{"n_layer": 9, "n_experts": 80, "experts_per_token": 4, "balance_loss": 0.00154, "balance_bias": true, "init_std_router": 0.0246, "vocab_size": 32768, "norm_eps": 1e-05, "tie_embeddings": false, "lr": 0.00117, "seq_len": 1024, "train_tokens": 757900000}
Below are experts of layer 6 (counted from 0) of a mixture-of-experts language model. Rows are named router (the router's row for the expert), up (a neuron's input weights, with its number), down (a neuron's output weights, with its number) and show model dimensions 192-255. Each number is 128 + 24 x the weight over its row's rms, rounded and kept within 0 to 255.
Before each expert's rows: "comes after" lists some tokens at least twice as common just before its tokens as in all text. This comes from a sample of Wikipedia text that the model never trained on. Tokens count by the router's weight.

# expert 33
comes after: " ", " |", "|", "-", ";", " and"
router [160 133 176 130 170 178 105  92 133 141 134 134 129 142 105 111 115 149  65 148 134 139 140 112 101 158 138 178 148 114 145 133 165 156 109 107 126 104 108 156 145 100 149  58 117 141  97 123  99 130 154 155 109  93 120 150 131  90 155 116 120 116 137 115]
up0 [120 176 109 101 119 103 157  95 130 125 156 123 113 111 161 154 123 153 137 141 168 156 120 160 112 132 123 113 144 106 113 147  94 140  68 109 155 130  95  94 159 111 152 180 145 131 163 108 124 115 113 101 101 132 121 118 158 138 173 139 129  99 153  94]
down0 [103 134 149 115 149 189 139 130  99 112 113 149 138 178 135 148 137 101 169 146 110 149 139 129 129 112 133 116 119 136 115 123 122 129 159 161 172 112  96 148 126 123 124 172 170 185  77 124 123 134  76 117 161 123 111 141 172 115 132 113 178 153 118 130]
up1 [161  92  87 143 103 124 110  83  90 111 100 104 140 123  84 112 156 139 201 159 103 165 127 114 117 156 119 113  86 137 130 174 136 153  98 102 165  80 143 144 125 112 134 135 119  91 156 171 118 141 149 125  97 113 140 134 165 148 137 117 149 146 127 168]
down1 [155 100  87 141 115 135 133 121  88 105 153 131  94 126 115 103 131 146 116 150 108 131 148 187 138 112 139 103 136 160  74 100 125 127 117  95 134 133 107  96 133 152 108 139 148 143 126 101 130 142  97 108  94 107 111 103 147 181 122 172  98 178 135 159]
up2 [110 140 176 154 144 111 101 124 134 142  81 110 121  92 145 149 127 165  81 161 165 152 102 140 125 135 104 136 108  97 138 117 153 108 111 105 163 123 126 126  82 143 117  95  98  89 126  92 180 100 157 122 133 105 130 113 134 118 161 131 126 113 120 132]
down2 [132 112 165 175 133 102  97 114 133 110 126 154 100 128 114 129 128 182 111 101 106 123 119 130 146 127 124 135 125 116 112 117 130 151 117 123 148 138 129 133 113 198 131 154  86  93 116 101 123 128 120 113 128 102 114 129  59 114 127 114 187 110  59 129]

# expert 15
comes after: "1", "2", "0", "9", "8", "7"
router [ 98 166 110  94 152 142 120 138 149 131 105  86 124 142  92 136 116 140 113 145 124 106 128 151 133  82 142 137 139 146 149 100  74  67  97 104 132 134 120 139  96  71 134 113 146 180 134 121 121  97 122 126 174  92 126 170 110 169 115 158 121 105 185  99]
up0 [109 163 139  81 120 113 156 123 137  96 154 100 104 120 137 156 133 154 103 150 147 169 100 145 129 102  99 102 139  96 113 138  81 137 104 120 130 120 106 105 166  98 169 181 172  98 136 137 108 141 124 139 114 113 112 111 146 143 129 155 129 107 144 102]
down0 [ 97  99 125 132 129 132 107 145 130 133 152 137 127 143 119 117 123 124 148 139 122 147 167 142 143 141 118 141 127  96 119  79 144 127 130 154 140 105  91 147 132 124 106 140 135 167  92 139 140 168  60 132 138 148 119 118 124 124 124 118 183 136 119 129]
up1 [145 118  57 138 135 117 121 106 116 100  72  95 160 111  97 127 145 151 173 163  92 130 113 113 141 151 119  78  61 133 137 131 127 155  96 125 179  87 127 120 143 118 106 157 129 105 155 153 131 120 152 111 108 106 143 122 137 180 127 103 139 132 135 171]
down1 [152 129  76  80  86 145 147  95 130 143 137 135 141  87 134 127 113 112 155 130 111 134 149 195 117  81 172 132 132 127 115 114 153  97 112 102 123 150 149 110  92 142 120 140 155 149 127 102 154 160 135  94 115 113 123 112 146 104 144 137 124 148 129 157]
up2 [ 97 159 169 143 130 115 114 152 154 125 106 115 106  80 126 118 166 161  97 134 170 155 118 137 114 146 101 139 102 110 148 112 169  95 138 134 145 119 129 132 101 144 117  90  93 121  97 105 164 121 137 159 101  87 102 145 138 162 142 131 124 125 156 140]
down2 [102  96 127 116 131 121 170 104 193 128 155 122 127 146 106  96 111 141 136 120 109 139 139 157 125 107 103 109 178 159 157  97 125 104  93 127 125 108 126 136  90 135 143 111 136 122 186  65 168 148 145 135 153 175 138 125  96 137 129 115 144 121 122 123]

# expert 34
comes after: " the", " and", "==", "'s", " a", " their"
router [140 103 138 147 143 119 128 134 175 138 125 159 139 121 134  73 141 104  96  97 124 133 124  90 113 132 151  94 130 116 129 113 142 117 140 133 123 131 166  80 122 133 104 116 115 109 163 151 134 160 149  85 140 133 111 138 139 168 107 152 127 120 113 118]
up0 [137 167 115 123 117 112 142 101 129 119 164 148 105 113 144 167 144 160 110 131 124 146 112 135 110 153 121  99 145  85 106 159  93 120  81 128 136 141  92  91 141 121 169 192 206 109 135 124 119  97 125 103 119 172 145 122 121 130 122 163 142 100 150 112]
down0 [121 105  92 176 149 203  87 117 131 101 133  96 108 123 124 130 117 108 134 172 115 104 118 115 159 150 137 125 107 121 137 131 130  92 157 133 128 132  96 101 144 110 116 159 101 167 128 134 160 146 118 105 122  98 140 128 120 130 112 124 137 128 158  55]
up1 [148  90  78 140 102 104 118 107 121 118  74  69 141 104 125 133 144 158 153 169  95 167 116 115 119 150 113  86  96 112 144 135 123 137 101 111 164 108 142 137 145 126 113 125 113 116 139 161 123 149 133  91 113 122 124 135 146 148 128  72 166 146 143 159]
down1 [159 101 103  87 141 124 100 115 100  93 159 164 139 131 120 137 124 119 119 138  90 107 174 132  86 107 143 139 161 139 130 122 141  92 133  92 100 147 117  89 112 127 114 172 147 115 144  73 167 151  87 116  58 167 148  77 154 102 173 131 102 126 128 150]
up2 [107 127 147 172 130 108 116 140 118 110 135 113  96  97 117 150 160 174  69 137 137 162 120 140 114 123 125 120 118 113 118 115 173 123 116 116 145 107 154 142 102 168 126  88 130 112 140 129 165 100 122 128 105  99 117 132 127 158 143 113 142  90 159 147]
down2 [143  68 150 133 141 127 138 133 157 124 119 127 118  84  97 134  85 141 112 119  94 144 153 130 161 165 110 157 153 123 121 121 132 107 133 117 108 154 136 143 131 153 119 168 123 143 136 116 113 130 159 116 175  93 115 161  64 110 157 110 175 126 111 113]